{"d_model": 384, "balance_loss": 0.00475, "init_std_router": 0.00617, "norm_eps": 1e-06, "tie_embeddings": true, "weight_decay": 0.079, "decay_fraction": 0.584, "final_lr_fraction": 0.05, "seq_len": 1024, "steps": 5558}
Below are experts of layer 6 (counted from 0) of a mixture-of-experts language model. Rows are named router (the router's row for the expert), gate (a neuron's input weights, with its number), up (a neuron's input weights, with its number) and show model dimensions 192-287. Each number is 128 + 32 x the weight over its row's rms, rounded and kept within 0 to 255.
After each expert's rows: "gets" lists some tokens that make up at least twice as much of what it gets as of all text. This comes from a sample of Wikipedia text that the model never trained on. Tokens count by the router's weight.

# expert 1
router [ 89 123 120 114 115 122 191 128 178 130 115 112 103  74 183 141 131  97 156  91 104  50 130 148 140 131 107 107 128 178 168 146 158 124 106 109 153 132 119 147 132 122 158 152 144 118 162  72 113 124 131 137 135 119 100 160 117 116 116 116 121  89 130 100  95 138 113 161  89 103 156 139 148 108  63 163 145 175 120 113 112 165  80 141  76  98 100  78 150 173 133 120 169 165 154 107]
gate0 [148  79 109 148  78 113  90  82 132 170 103 134 127  88 117 126  62  78 125 104 140 139 104 144  60 150 139 121  81 143  63 106 143 134  95 140 179 160 162 136  84 120  63 104  80  99 141  61  95 143 134 170 135 113 192 145 124 155 132 101 118 103 139 102 114 115 137  90 160 174  89 104  54  97 102 187 114 117 107 124 228  97 184  99 135 136 117 137 114 149 105 137 115  86 212  96]
up0 [181 128 120 130  66 119 133 111 126 167  98 113 124 102 110 124 121 113 134 122 117 122 129  90 114 170 175 167  84 171  72 147 120 143  96 106 202 131 152 146 168 149 135  75 110  83 121 173 122 169 139 157 138 148 126  59 144 154 187 128 144  90 144 144 103 163 154 139 136  70 140 106  39 119  45 162 152 164 104 176 212 110 132  62 155 110 137 134 138 115 131 123 137 172 186 105]
gets: " the", " of", " in", " a", " and", ":"

# expert 7
router [ 58 189  96 120 184 169 141 121  78 123 105 124 137  97 116 135 164 106 111 113 131  96 183 115 150 114  87 172 125  94 141 147 152 122  99 180 161 123 106  21 149 141 111 138 130 175 136 163 149 182 175  52 100 107 174 103 110 142  83 157 126 180  99 174 140 140 147 141 140 212 174 103 137  72  79 129  98 153 192  94 117 165  64 150 127 142 112 139 143  91 167  99 205 158 132 123]
gate23 [136 154 107 104 143 133 158 102 168  88 156 138 125 132 121 123 168 157  62 173 129 115 156 123 115 103 129  80 191 138 131  89 106 116 132 100 164  99  84 156 169  87 144 115 154 158 118 106 207 140 137 108 124 162 162 131 125  69 114 122  79  94  88 123 115  39 106 126 192 104 135 143 107 150 112 118 140 131 131 146 120 133 157 198 107 154  64 120 162 118  98 114 156 107 178 131]
up23 [ 86 133 108 163 113 104 135 167 123 113 107 121 169 134 108 109 115 101  95  96 124 146 120  87 158  97 128  91 189 163 152 118 104  94 129 144 102 102 122 115 187  94 133 110  98 119 115  31 209 129 140 124 125 115 128 104 138 131  42 142  86 140 128 120 152 110 153 123 201 116  98 158 136 122 156 177 134 169 148 152 127 115 162 112 123 124 134 117 135 143 136 141 125 100 107 173]
gets: " ", " |", "-", "|", "–", ":"

# expert 14
router [ 90 171  91 133  93 146 115 145 160 128 187 138 191  89 101 117  66  87 156 127 132 176 129 122 131 138 128 161 190 162  99 117 116 127 200 177 161 144 119 152  94 129 123 163  68 122 112 145  96 115 136 135 145  58 140 169 162 103 130 139 145 129 143 120 111  81 116 177 127 134 151 172  80 149 144 135 118 127 115  93 121 157 145 153  74  87 166 142  99 170  98 125 113 130  16 192]
gate24 [135  86 156 149 119 118  82 115 160  90 112 129 128 101  99 126 112 132 179 100 179  99 212 133 122 154 146 110 132 141 147 145 134 126 115 101 161 185 154  90 116  96  85  97 102 124 125 131 166 127 120 140 108 165 161 100 176 159 103  92 124 134 142 124 105  96 171 123 112 134 119 112 163  55  91  92 160 176 154 102 119 156 178  72 131 108 133 120 153 162  99 121  94 153 106 147]
up24 [ 85  94 101 133 122  69 112  92 144 140 198 155 133 176 123 171  96 127 113 100 127 118 144 141 129 115 155 133 157 100  92 123 139 149 126 140  52 119 114  94 112 132  96 137 110  62 176 156 147 112 145 134 154 109 131 143  86 149   8 120 104 132 120 124 159 116  96 101  75 139 146  63 172 145  97 148 119 104 207 108 113 101  99 143  85  98 146 139 165 104 171 213 126 143  92 143]
gets: " |", " In", "In", "s", " in", " to"

# expert 18
router [145 125 118 127 122 130 127 109 166 136 152 116 130 136 138 152  96 128  94 137 119 118 121 152 161  71  71 149 148 140 100 142  99 135 121 130  85 144 106  76 127  73 143 116 144  85 170 133 135  69 163 121 153 185 119 126 137  66 154 131 118 200 130 113 124 126  85 147  76  72 153 132 140  87 130 180 105 141 154 151 152  98 125 112  96 176 139 177 134 132 134 126 152 114 152 129]
gate0 [128 136 108 131 141 147 112 156 140 116 169  97  89 146 131 129  93 137 164 166 132 125 175 129  87 117  97  90 180 146 104 167 153 127  55  93 136 121  80 165  86 118  77 155 166 101 115  81 131  90 132 185  81 143 162  76 137 120 118  98 154 144  75  45 135 196 131 110 131 121  72 116  83  81 131 129  42 181 110  55  98 170 118 133  70 123  98 142 142  83 144 137  34 159 123 130]
up0 [113 155 118 142 132 105 142 100  77 108 111 151 116 118 135  85 111 158 110 102  81 137  83 126 165  92 193  98 102 143 160 105  82 139 128  99 123 114 103  77 117 109 149 131  87 173 153 145  73 124  93  82 138 137 174 145 138  92  97 120  98 107 141 192 200  91 117 149 108 173 152 134  95 204 114 200 124  75  87 183 166 101  91 106 192 111 154 144  84 168 153 120 116 126 109 172]
gets: ",", " and", " that", " which", " as", " it"

# expert 5
router [136 112 175 134 140 128 162 115 123 182 104 152 144 122 195 115  82 148 144 141 102 173 138 159 100  86 190 125 121 135 144 128 120 169 124  88 115  88  53 152 166 136 145  73 125 102 142 117 151 138 141  78 150 102 154 171 136  96  88 107 132  69 117 120 183 132  93 162  94 149 101 102 114 114 114  52 192 136 102 137 160 127 125 114  84 105 144 124 114 160 108 113 160 176  95 139]
gate0 [129 151 165 132 102 149 152  91 158 170 129 139 126  10 128 142  73 165 139 100 116 137 154 158 119 111 125 126 103 165 220 159 137 138 150 118 180 157 134 146  98 102 135 126 137 157  92 134 123 118 103 122 163 114 110  96  94 115 135  95 102 110 183 106 181 132  66 105 136 160 116  89 137  82 155 125 143 182 139 110 114 126 128 126 120  71  98  97  86 146 171 137 178  74 180 173]
up0 [145 104 126  94 144 132 107 161  45  99 149  91 124 189 147 127 203 101 129 145 115 123  72 123 176  88 128 123 155 114  27 121 121 159 175 124  91 151 126 133 137 167 144 150 102 133 162 106 121 144 120 129 109 117 166 166 155 161 120 200 169 117  73 126 115 153 195 145 112 155 157 123 156 137 169 124 100 107 144 138 195  85 105 114 122 123 193 124 155 129  85 138  71 207  80 109]
gets: " was", " to", " is", "ed", " were", "ing"